Below are experts of layer 8 (counted from 0) of a mixture-of-experts language model. Rows are named gate (a neuron's input weights, with its number), up (a neuron's input weights, with its number), down (a neuron's output weights, with its number) and show model dimensions 0-127. Each number is 500 + 25 x the weight over its row's rms, rounded and kept within 0 to 999. Numbers have three digits each.
Before each expert's rows: a language model's description of what the expert responds to. This comes from a sample of Wikipedia text that the model never trained on.

# expert 62
What it handles: Middle fragments of foreign surnames and rare words, like Da-d-lani, Ko-de-š, Kn-ow-les, J-ę-drzejewic.
gate0:474529524503510475462536504512543503487506496507517524529531524500474507505472516503515537502481488508498470501498521514480484462530477488481506513500489520516462465485459491471469517521545485564471489458503489559481519511475539566495488488524486489509493487473482480491538512535473504524491478515469496492545541519538491467484461511507544490453501521555488497510539490522505535459478
up0:496505514519495492506467497498473504504541484480506534477481494455478529540546515481513472518500483503493524493472525558517493510492491496485532475498490486471540508466517469519530558463454531525507556494480530485531483485482552473505505535505490521503548478532507515535493486549537514513515499476472494536469431510481548499480504503519480490525478471490488518503519477491451511521497
down0:459475499500515499486543523540529473497509498495504497483479567510486512464532469525505526516500513513510561520445548524491530473515483499503507536495464495471547496514503500482503465500496533533491516463496463490506506504569530536505484537489521423479509539479484521504488515497513505524498504498511489501547488509521501525498530553534517489483478487540478488493509482518452474493485

# expert 60
What it handles: Is or was right after an article's subject name, plus on and infobox or section labels such as Geography, Location, listing, chronology.
gate0:532452504499517508487528522461514509487464471471502511470508484507520494523491516517499558452523519521469528483542513547463524474479498519493533466480490486524456494481519506481516491524445512471515482508491461537506536476489520547537519536477489464482525448456471502473499466484498510512495486511515477534503507532500522509467477493532516473472505487496468513474468512518454477517457
up0:505548495533497521498492487537469466523517515510499508513495517552520542497504481488498480480527464498509469521479455433533500470515490508505512525501498531510529504541518483521473489504533485515481536510517501507525452522472512474469471467526531537544499498587526496512510513516475497501525522468485554482484538472508534498544511500490505508535488535507503505505514498478558515483476
down0:532484521504504519509473477528471511515530525522530513478508528495524489500492506480483512518498487475473503492493499484515491499468501485497496566519477503477495491520477534499495486470467533529524552509491493512519459498479562428513466513486480455475465465458491532494501498509490501483504485499544527463488544467497485501485525526508525561509556469524566508499477496538501506527467

# expert 5
What it handles: Uppercase letters and letter pairs inside acronyms, codes and abbreviations, often in tables or parentheses, such as BC, TV, NFL, TIFF.
gate0:499447505478539511453539459461514497522450505502516506530485525506522511468468558500510513492475496506460515525500491506499439496533492497515512524484481474491506457532519494479521482463523497485489524527502534529483507537501528543499469510481494508494545490466434488521575514476479483497496529496501506485503481527519490498521488511505498468496486505458476474516467453465454493495505
up0:495473466512434509485524499542517492518474471527484505502494499516499509516483483496479489468477492502503482526463503507537489523511517442466499497466492480508451482476521485503514476528503493532492535543528490544502465558512495497448471546509532498531476536493483477508460530502502490483510514475532517508523462476489520487516487521495508416533505476497496472451481509481494498455463
down0:462520530513536480500490519508483538504493507525502509491522505504485480531495512497551490532504529507533519519539478540503493501521534489513565484557464507539503511473536506497489495460485451501483545517466514534460534504541527501496531500508510487508512507448480478487465503533436522499472502542484499553525491482491489461464524533495492542505484509472457495495501491474479503518513

# expert 35
What it handles: Pipes and first pieces of club names in football league tables and match lists, plus position codes MF, DF, FW, e.g. Ham-Kam, Helsingborgs.
gate0:505544514470477477464499525472507544527501466500526531491451492485480488495487555498496524484463491522495528566431526496499478490513515501498504504511480480443478480475466517513517472494542481500467462492488502466500499517542480515490467495466472465531505539473507445472498541518471541515500461483525505520502513501465475516490448507481494487477531467506463499498524495507493502509513
up0:489475496495520495530496472521474474468509496515534455511527498524478521539500473476495523512526502502492459461543492487506498508488479489511430435463498490547541541469515493470505504519490501538542494538527516533475465512478522476490480478511510457474488488471493478537532497465476473493490502523470508457532475521529537481500523469515522515504527487496531526522524491461543512509476
down0:462491507533531513522516530509527508499446495506464504501466478490518511494500508497484489495544500465525499512501548536502510481494507499488530517443458474540528490495529512453509480504463486486512502509505526458482515519525543497453492517487464497520505533551485507509486550480465500517519429505501504478478485543553502542515499511520525507523512503501466472532490486449544512467509

# expert 24
What it handles: Line breaks, pipes, Vol, No. and numbers opening rows in track listings, discography infoboxes and episode tables, e.g. Vol. 5.
gate0:486475500502491497479523499504538529512534523472498460492503482487511496497529488438512465498490485495504494476507520509490459501516475512517474544533509493515508529514516502485481470494482502512515443502529478464464561491518513469502510437504431509520481489524504501514491519523471486476542444535508468522524492498548502497512517502524489521420483525501488450488529495460529495478519
up0:485553518476451490510509506524507493517502476495498451488520456523494490517486484503457470469517470507516507505478508510510474465538530515477547556511495541482509485507540482486529517520466482537483476522533466498480544574526509477486508466502454512496488502544484510495480509510518446512518487501506442526511514503485483501514522496498536509483484478534502507482538499462510532449480
down0:540516490490518503505540527447504500481479522462469496487553522487478502511518511496507458470524502483475503501521517508515526497473463531469447492495521511514502490516483463514480556521514536525437506516503508505477503508497496486554499492481467529473511502486463494527478491527461496493458471445492483503493461504460485470536520517467474493462506450518529557514505467492469526505502

# expert 50
What it handles: Ordinal numbers and suffixes in results and tables, such as 1st, 7th district, 37-th edition, plus top, first, second.
gate0:490503520536527472529484518509537507500502495471508481496491458458516535448465509494484527509478557506551481509471505502541499522505461492536473499521472509515469517531535527548515519497513516481532534527544515453477525524535491484481521478529516494507482526524473488506469513444518519491511491577492480476485486466472499491491509491545473476473493508531503479490524532505525486497530
up0:495505508495497531497517503453508495517478511485491490498518488512467465477539490530480466506484516507483493504551497491509572531525526462495515482451478524490511461502533499531498499477516468506445481545486524516485468547485526484543506521504473521496484511503492535472570494501525477493525505462491481528525515514511494519506480469461530568534509471489521492519451485504516458500467
down0:480477545495498506499556523534486551477509500506533488492488522549576483508481486527497474505532545445494486510488513486443455474529509525509538527495487486543514501503536490553503454492514493542511506510539525509488520475465530490529523538527505474509505528501475476501490525495534497513514494515548499555495510486469470487494469502505481477493476546482505480481508509508512500502481

# expert 34
What it handles: Inner pieces of long Latinate words, such as retros-pec-t, rest-ric-tions, super-vis-ion, aera-tor.
gate0:504511463454475478505510479503532505489474554543505478502495511497536496478484530476522499489433521514532499528520488469512529499506485547498489501512459529501504508481512502531492499426490516497477463473549449480456508528528515483519514517522465490511533484519481493534499488512471504498500451510467505489529498534491525514558503497489484496537493542544510512438479484507504525528515
up0:507525466460497488498479491479510540494516518486512509475465497476487491495504513486455503473510508517459509530492500502554495490478519503523517498488443515554504500497507503511539500506532489458503518521516512472469506546512484477532462532479497447511498529482472472528524496500557523526511459506493529546475467501493519464533523545530459486489465462509498452482457550471526492507496
down0:517514506539510522506477495581506489513487508510486507475528499516497511518478478521514463487559502485515510513502502510506483526517433505488491485501508508545534510495506510505512498528471502538515522532443521445543508503491467478493513506511540502493522516540483512474540450540479517529538498506484490502519504536519515505528505451512529512502482422537516484491458510481521461501468

# expert 53
What it handles: Surnames and surname pieces after first names, especially British and American ones such as Williams, Clark, Hill, Mc-, and endings like -ll, -ton.
gate0:485529491506522531464535509460496480504492504520509472502490519491517511515514488484493490499535495478516467458513558483519531473453537490513500549461500479472478499520480477499500477537473455509546506503537533462509547505521515483490512511442459511520500526508502544468520504483456518526475542494497513482541483504474490466490473486514517554478474461511520523440500528507501502531479
up0:496478486522532502488480512548523500546482508503543485509509512545510480509505488507483513504508493524499504537475415509475452497543489510502515447564476532543509516496462511522475482458519524453449500513512485492475470488525522468471462513534490482461495468494496522476484469511529502484487505481529496529488552520526461487494476493502475482463504481479532501516512476521490494483478
down0:487496491483498495516517528538542515510551490489478470471554542487502485501474578483474508463497498443496516532449469488459497499524482491459468454510451487530509529467500511487465473468491523496519524504497511507483494527501505543492510491503481504480504475521470469496521517515485477495507483472482445478507502493508541504506494442512465550544517502526487509517497510494502510551499

# expert 22
What it handles: Common adjectives and possessives before a noun, such as local, national, public, main, new, its, often taking -ly or -ity suffixes.
gate0:526481474536542537472514470490495522546502480434505550499469495482485482533512494526452483519507496557531515542499497563499529502536520493506512523540507506495516472506505478549478514535487532498520503513486532488510538506533510482486492506491503541546485531487481466491491490510521518511498531482491458513508521528470508476487516509518469559468486525491456473495455509485502469480501
up0:504500497508514496474496488460483479508506454456493506529459504490441485528514503533449466540522499498499542542444480519518511494495528482484517495515518470490481476517497464516488477549506483506525511488499492505501520489541496480483487526512513524509511559473463485531469468489503522484531519497504474527493530539481554504502509480544451506493479549495510444464480513514501442493489
down0:482495462511483536462549499471455464535505517517479494513488539483492507523519472508503491519527475544514500485487525564546491508550505470484485525519475512514473507499493498482454507513483489544503547516474488507497516494498526520475487494530543481479498495488433455501519471513486502482486448528519467441518488477502530515529467521507507469503506513463522556472476515498493508520512

# expert 12
What it handles: Colons, pipes and semicolons after labels in filmography, sports and results tables, as in Main Cast:, Episode:, UFC on Fox:.
gate0:477450512489526501489520455445506481519474518479481503479456447511480523505456537475493504468519511491489544493505480488500501502500478487504523566525475531510490485483483484495464500532519503471493497519505477493502511475511506497486523540489451475532432479474473483481528510514486471506515520511501510548540477551531526477478491532529503462432495521548491505499496504487477485525514
up0:497539506488518511509495498501518518458557458556534460506494501464537529525509500517466528513523520486491474501483503519488474456507491500469479477471492481513520540516549516489551490506476513510508514449523512491510483512478534506506445452529503549472527479516502481485501521497470533464472530494485479478484494481526443481539505504516488531516516502461567516488498480500501519528487
down0:450512507488467474498557513501514496506507473501501470490539514501490465540479509530487528506532503495562498481491538497469520464476508514501479480509429490522522521480539522540526493470467505507482514528514565523481474534532490485521499501501542495515527494521510509537526485497500481536525502481425468499497517543490522481509485475521521487475499505522539518514473474509499498530450

# expert 1
What it handles: Word-initial pieces of given names starting a full name in lists, casts and tables, such as Pet(ra), Bob, Marc, Steve.
gate0:500511518500508527483479558499481502468473519470531501505548477492527475488502499541486535524506515472532462519496468525465451512464517509498515514495492538522525475559508500519529493462471512519459532543547454512468510541486492518504477509491487516516520507489519498434500517560530486484465509499513499487485461520511501491522493533531491524458488519488506484465510441472488496503500
up0:484473543516506466486493510507473515504532497496488497532513524522502551491526493496490493496513535517512474509479481542475449510521503494486526518462499548498519484482508547483489518502485465520479506501518513513487443553425542477507461479495542526489530530510444501519450500505458498513540495514518520510518505487497498462511543521508443486518509493510498487456554490490496532489522
down0:462500473535450525500493525450479494498497486453462511539492492528505531495472491522507473494509486485550525520524528543457499463518544529486513525541522494471535507514498453499514512483512461485472507527491515490477468482503478503547495531479520511524513481482460492497490522467489490527427518494509454487499526529508519504526469488517517487502504495495549537496503524510447520463480

# expert 39
What it handles: Word-initial Latin prefixes and stems in technical or biological text, such as ad in adenine, term in terminus, sub, inst, App.
gate0:504489460524485528490468541540503486516490489472526498508534514483469512558476526470511517517485513504519513525466486530499486506503492517520540534485512535466497524490493525490459499485470489557480450494461514501550517491481482550494498491524501481523458507485487519525434531500545505495472552513472531522530469495486494523545483474504475526530487472490478525482524520534489533486484
up0:526504489551499497457527529503532482473523523507540495516529495448452491519505498513464508540513482495550490506528521487502510470510514501498505502531515503506514472511515481505527518480494490534484493529514477534541498457493482577506449481498514489485470502501488425471517486528466484521496523461495539495541464507497499520542513505496511507478472453485502500486567520535489481495481
down0:507567529537529562532544515518545486458487499452499475513513492492536544473503494531495484483476481516550487468481522520521504448528516507489465464512523512521512452469491479534504536491484540466471492534499529478544496520508526508509482513502498491517538507518458460499552478498491478522507507528492505504480481504473457526512496485513472478492473515476486505502491478507496516540499

# expert 49
What it handles: First pieces of Arabic, Asian and other foreign surnames and names, especially al- in al-Nusra, plus Kh, Sch, Ob(ama).
gate0:503492439524491525508517483496476500493478519464511476517591516484448521496497499482466507503499513499461545502473540507520475483486525515570500529500483468523485522523470494514503503519486485511525538485496495472506498519479501501519577479487491513512506540564507501496458483507500460533479476522487494489522471488449517517461512480491478535501495549496507486494512495485538491483525
up0:483507495481523506451490517458507487499491521479456520521519491503510457499505519502489502465494505547497477492492480512510521523517478510446471506519502561450539488535542545511473494474485491489450484534512489483493491508527545496499442523562531460499496469460475507487500508487548502536472519504517495507511443501507527473493470515506527500536494483496525473488471490525481543468513
down0:508448529496481525512509491508498487495482508489504526497488502573520480487525531464497503505533552509495470477501501485576480494520502514501524542529460494483522471492503464542478501471446486480494499463501487486535533435486494528454504469521513496469533478464513528508509503500505492490529528509502508492547518481529520482532505545500517474503558476497503547476462498505512473495506

# expert 14
What it handles: Word-piece fragments in the middle of foreign or unusual proper names, such as Kas-h-mir, D-war-ves, Pa-wn-ee, E-b-bw Vale.
gate0:477468475509452493490557465493509486485504516514530497473529508533452440511506496522507488524470544471509473509525510517509504539503513515512474486484507489496499486545472490504473485501501504510469461498479492474516492494491442491534526513478559521526472501462569447471491534479491489494497430498530514475528492486511510545472507529550485514473504528496507519499481504534505497499506
up0:486501495474533492475545520524483488463507527494469472512504470533494490521518503507513507498526490478525492481532486492513504500547541499482473477502492479469489524518451475470484495511481485515506536477488516474498511524523531511521490509485534533528507499462531487442478486482488525494535481527493474508472530465527482551513510537503560512578505545494502545523472521545534544516488
down0:488512539532537508551525509462531481521505466501497542513474473497502572490490432503473521503513473483500535499511544499517469494460521453494488520473504491470458463466513528482474474502536535464518537461466498485497530521499506504511496497494541473460481512534535488465521461459524515471496516474520512544519506479519504512506477507490469468480492481512513504522514502492518481482478

# expert 2
What it handles: Infinitive "to" and modal or auxiliary verbs before a bare verb, such as would, could, should, did, "believed to have".
gate0:505513477478486505483521500504524494474474492456526506519475497491532473469486491503499523540492464498511479500476490511525500532540485484538546506546485498483530467503502515523539475471529496553503512490464510505526564504470484486525457491490496503483528503472512521476546479547479496481496473467462497518510488515495470489543511497550510465458482572560493513474545493517503525506492
up0:505488519499518511502484542483508453496457504492506529471493528480524488476471512456508520484497464518515509498460489490539511511532493500508544494529482480459485543525487517532490514509489473533526510456476520457509526473518462518513451477506497533464524491497474546481521475545521530512532455516473437486554507489545469480513499483469519517468491519513467521477518488487480529527485
down0:492535524449522522493456456533493524472433533484494495544460507509514484482475463488502479492516504524517506475504487527505479561492497486477519487484521508461553492467512463487551494488462489481536461471501483507541492519513527525476517493479473587503490523484497488518494523482486472487501481551477521503505517464502514490475488520519493480512498484493530513475496509487486488494554

# expert 44
What it handles: Opening syllable of foreign personal or place names in lists and tables, such as Ra-ufoss, Pu-ccinia, He-inz, Wi-mbledon.
gate0:494539540472494489449473498496531515503518473446494469485467480547540496512535500473491521504515479507530477499534532505515489492464508489495494499514511515490490513484517528536531567476479451443536485469515452504555512528519479518518467512496498517476510514467541468509481514471488483506508510519502435524481494495500491515510520526518439507504485511524437519519491496513507512491508
up0:493531534511499493495490516525501529493491508486497536532525443480530512495489527540478512491477490502550527454482500488506522514474500498495442578492497489524477504438521508496503544508502472495447543537507515503500486523493480493501486493517529525517483496455513515490448533506508483509480504467532453496504491520493457512498515541489480481489514464531509469532547457475499548510503
down0:494495500476452498501466505532481517516495486501476504510513479504498454502464526477507499512531511538485532492477548419509515505478474474524504553476510485498495451466463461503493482492521538498466492537501501496512452468474499521489467491508479524472463484470495503498512509530475480477512514475487523511458533462505486483544543541486472493465524498485496475523495523522460565484490

# expert 48
What it handles: Words for groups of people or totality, such as all, those, men, women, People's, and United before States or Kingdom.
gate0:519487514477497504508504513489515492498461501467544499491517550549498474494514497466483526492475510481483477508513490509510508491496522484481522505529518451545480517534507537470498512529483496501503527427478511476540486468510429491537464480477507499498504500516462446523488507480493533474517493544527528517476514512522529494448487506555500504498545548483489524487499508541539469472490
up0:526495509530497489517514534530533533456499493516402502501514486517490532520528509498498483465501453452497507538522543508503478473476556497509492494496498518495508508484489495506473518512488447511484466488478501531517473515542478494482499513510552485504456483507498482495451510472491487490511532496495532506492506498468459470551476529503496477498498547507440512525470500466472464497528
down0:506510467511503487472518500455519495467473495489503506470534509522525523543496536505527516510451456477551523473512500494488469445510513499489466514490486492523508475469464445497472507481532503497502498524494487447502496537497511486499495499577503499502480485525544512517535502507513530550483539484506485507443510533477505486538506520504463541490518505529567486494486473512514519536493

# expert 16
What it handles: Temporal prepositions and year starts in historical narrative, mainly "in" before dates, plus In, until, during, since, 18/19.
gate0:549501517514485488457488452528496530515509520525483480508504499556485546457514510485516475501515486523494523511526477503488526472509453548466507498487480504545506481493509486520534519500490467515550501513502506521466522484504536491521459504498466498535461541483491520506528475468498506487553455460515508513493502515518537523547502517488516522518565455484500477501508488555487481515466
up0:512478526468546487529522559485496445493495486524481549476469489518490514478502522540504498478532476488488503509553520510476479488495501493540540471513518514516503531480491528482486503496526530482446502518513498481509466471493507521545498526481535465463492485513484484485498536536500518560443507503479515540486474513483447509484510496549521459501475502529488554487519511475513518491486
down0:511519454509516533495489528471483505477493497468510523465513467481473484463494509499492489526531478493462528489499527532517469496494516536530540530490430524513471496544499521487523527481440449500510493470464492526472467483567477476460475524517495498505492484509478494499492518515490486468516495521481503500556448480515476491533513487517504473505528522514484465484477514482454544497523

# expert 15
What it handles: Word or number pieces right after a hyphen or dash in names, codes and compounds, such as Koch-Lorber, Scooby-Doo, Mid-Season, ISBN digits.
gate0:516501481437526482510521522538495512480509528477535465516516467506436504510538486511483492449498522512517466518451521538477514494546529528530524512457473472531465477520536540517509491529521509459532522507484495490506515496483500472534461511525524505504542516526503453550493511485524529495512511483497504464488447484496504476514508508527520506500493487481471451535464497523504509497478
up0:496479543510512541466466494454455497502513534470500523508531499496512502474489490483498503511463490467508503499526469533543469480494512500456510509471503487549504503528516546511489535484512457472508537458475483518531519493518511502509504509480533539528529469493529493504478462498507470491466514503514502506499482569524490429505483509537472469487495493469451527467462503516479453481507
down0:492509508485510492464546543500503485494479486504468521497483528502476500485472518466517469513519491532510467398558533484495527506541500487514506514541502497509491488521535479505512498516485526493506511521523489519473493507518518541504555537450503512513502446508504543517490491515477500440478489498512441487512493540502500524467511474492475512521463543516535541505491503485471510507520

# expert 55
What it handles: Line breaks and leading pipe characters that begin table rows, headers and new infobox or section lines.
gate0:491497463473497518480491534531479515484486487519441520480527489445500496518518494472477498479468481502512516521526459518497513465495446508475482530472443515516498493519482502487505489460510467524549482481525477540465499513472504553542479523499508484500484491490490492477461522530498523487531533536511508520539468504442500494449493480483475453492526544477471465537487473517499506503488
up0:499507514482526498516506525457470510522523506505488537522475510549463467493451452518505490507522469512509502519494461519491491485525474452519465543484500477511516466506514483537490504517489469500473515496507576463520535549518518474515485510513433485528494460514518510504505516478502457521451527510487531489477536491478536526520471510500534511511468481484488474504463472471468514505471
down0:513502507494473522508513506535504486504495468443485469474507487521519457510521488477523528557511472491484518573500541508509495461503476505498468480519515476515511500449477506549500495478547512497462505492523508497478522500496478501512465490506513512538522478439496462492517435516455505518498543492458485552493454480465478520498483491460499503518479508546499502462508477487509526507497

# expert 56
What it handles: Of, commas and table pipes linking institutions and places, as in "University of", "Detroit, Michigan", Staples Center, Stadium, Arena.
gate0:505451507482525529456478485506507537483504502496470519524455489457505475470468557480468490482520474509472519552498487499484498498518478519457532527517528508455489467467500526501507492500486466529493497461537491452455512481465469484458504466487509474530490512465518501448502506512499529523503526515527453471509469473484483520521522481536474516501516517523502467490483505534506528472542
up0:463548548497491500533508512477464487521543469529512474496535493509524530503504502521531518517484518520485475497518515492500463485518498515537451509503490474511507524556517494531464486498508523501532547490483526482491466530514545550564470531508468487495486479555497492491528497499530484494491515464482485488462513503536500493477432494503503537523538522465536517492494472512508519523477
down0:445537534541453490525609517484484471494495494501519540454501479497502466507505517553478466513512492531518491480507538507510507480478535511536503489476471503481490532496502478500508473476506532521502501477461483516494519550489498531508465500535467492499471543500481508522465494521516484494466509508470520514501520481496543517477498502498494485498539516482492523481461532494526515498446

# expert 59
What it handles: Third-person verb endings and verbs like tells, finds, says, comments, plus and, they, have, chiefly in plot summaries and commentary.
gate0:487486478480520511456489508483475546520448484515480500491516516500548511472524488568450534509472512508465537458496497486500486504465509510457532539480486514530512451514482500511517489494471536510514486480492530517507473474463482541487475542499511519497500539469484566535529481509477510523503514529518486496501487474479521493505481546504481499539540487469496487494511493514473444473523
up0:480499502490514517455499464489475529531556495479473500509496536484564547500544504487448479544450508499459536500473497453505469497511513541489505471455508501508511476547504554498487488500453488489457491519521500511496507480499506517501463513497480509514505499474494536543503497509496483506525482526525477469477478446504560474495513511515494534541522510484508472490539488493493500482473
down0:494524505487512516487478485445515489549483518487487522503520513449513475523489466500505461499517504473531484506506540495460528495552490491457497484516482524488492489521498480488456532485507485490489546524466513493487511495508537524529454514526534466503498456532509490458500532523504541537517449514489543503481492507518448479472490492463489508539475539508498561521486503443486516501518

# expert 17
What it handles: Double-space filler in empty wiki-table cells and dashes in table separator rows, especially election and locomotive tables, plus some word endings like -oon, -on.
gate0:502493481558466521499481487514521512438518461516481480502479481536530490512528510508458500493498501493470505514468505514486517499525486541482522501511498452526486498470512480492535533497442475457563519518532519552507433520511465496505517510471496492532457498502503519461513516477473478506504501492471505508533491502497537491490480470493524522471534514475500464523513529525532458519453
up0:521485518548475539510480469499471504422526522467472500517494519526541535501510495495492453512540501497514456506539489514513516533525509531448536488554517513501484543496511511483554544501472472515516508498509489534500462516474505481478515499493456522508470532515476522511477495530480492485528495501473531513556467494491479502479472476465521503520538503520510475532504514521519465482496
down0:521507489514503483530501526520511492538522511478516518477457520517526481508496460517487518475456503482492517516506490489494503514497530487500500512490529470506468486501488469511474517491513517527503486509527439511503508467473550516580545448477526488512500566513470521530496510461481454427493494496526485476480503473479530492485504462484495479456512499488492512489512530450482440508513

# expert 43
What it handles: Adjectives of nationality or kind after is a or of, such as Russian-born, Jewish descent, Genus of beetles, different.
gate0:503517478528540556526482505464497475462508482475492478486481481483501444477536485508495496525453524494475512518470493500493532508458495544529523509497543518492472534482519528474552512515486511508513487538515509527466514497495503479488478483524513473473545530494516443499511515494482519453524517529480513489452503473472453479493498474481509486492492491520559444504461488525511509518541
up0:517514519479483483460505504513479505533510516520518505535524490541499537489468465504513530523512517542493494483497474493446533489472472493486510522492432487498500464486461458500528461533541544486465528526516502513526494500485472494483498542523503459503466509517498518504496481471468471509492494497514511497560516489503498520494526489492527576516494461502522489510508510477458459505428
down0:498544482476498484507601546495539493527501469501491487530501497503516470498480490529524542487506508531499484481530520514479516482525450492470435505523502519454485477527503515491476476520465574484486507475506466526501530539503488500517490517504513512515510479541497495531479508513504466484497491494509531511533501511481501499526499514501473537500533480537460542462511521543502501535493

# expert 58
What it handles: Hyphens joining compound words and dash bullets at line starts in infobox lists, such as head-to-head, forty-one, vice-president.
gate0:484511519478501490511515522528519497494485497516495513531543498494513478493463520439483478470472533557495498517549489514481540465525479455501545482505499475476485530519465517499501507503499526492462504430454486480549512505514482502470495502478485512533462487489509527487474520478516482510475520520491513510518475552508526441484502475555508545511541524513483520496449518516514536490504
up0:514538460538511486509513453463494519463499512492534475487476494498513480534595482524501528484489521499499531524483505458500515444496502512511509463491499502500541489485470505517485516458527493439518504507493528483482531551477512505517508482505530488464533511476506493536533522513504492488499464489521476536479499517447487487520572462516509505529528504507521494461534501510521494498509
down0:525483479513558543532525503506498462514525451539517513499491501530548492478476496454497500507486522515522498502534530467461517450420486466521495494557512537489443486492516495528485497503523500461498520496481506502528515533482514521521514473463520470478467537509492503506499504509464542529448492478506484526497476524527495509471519515476496482467520506507504469497520505537491528515528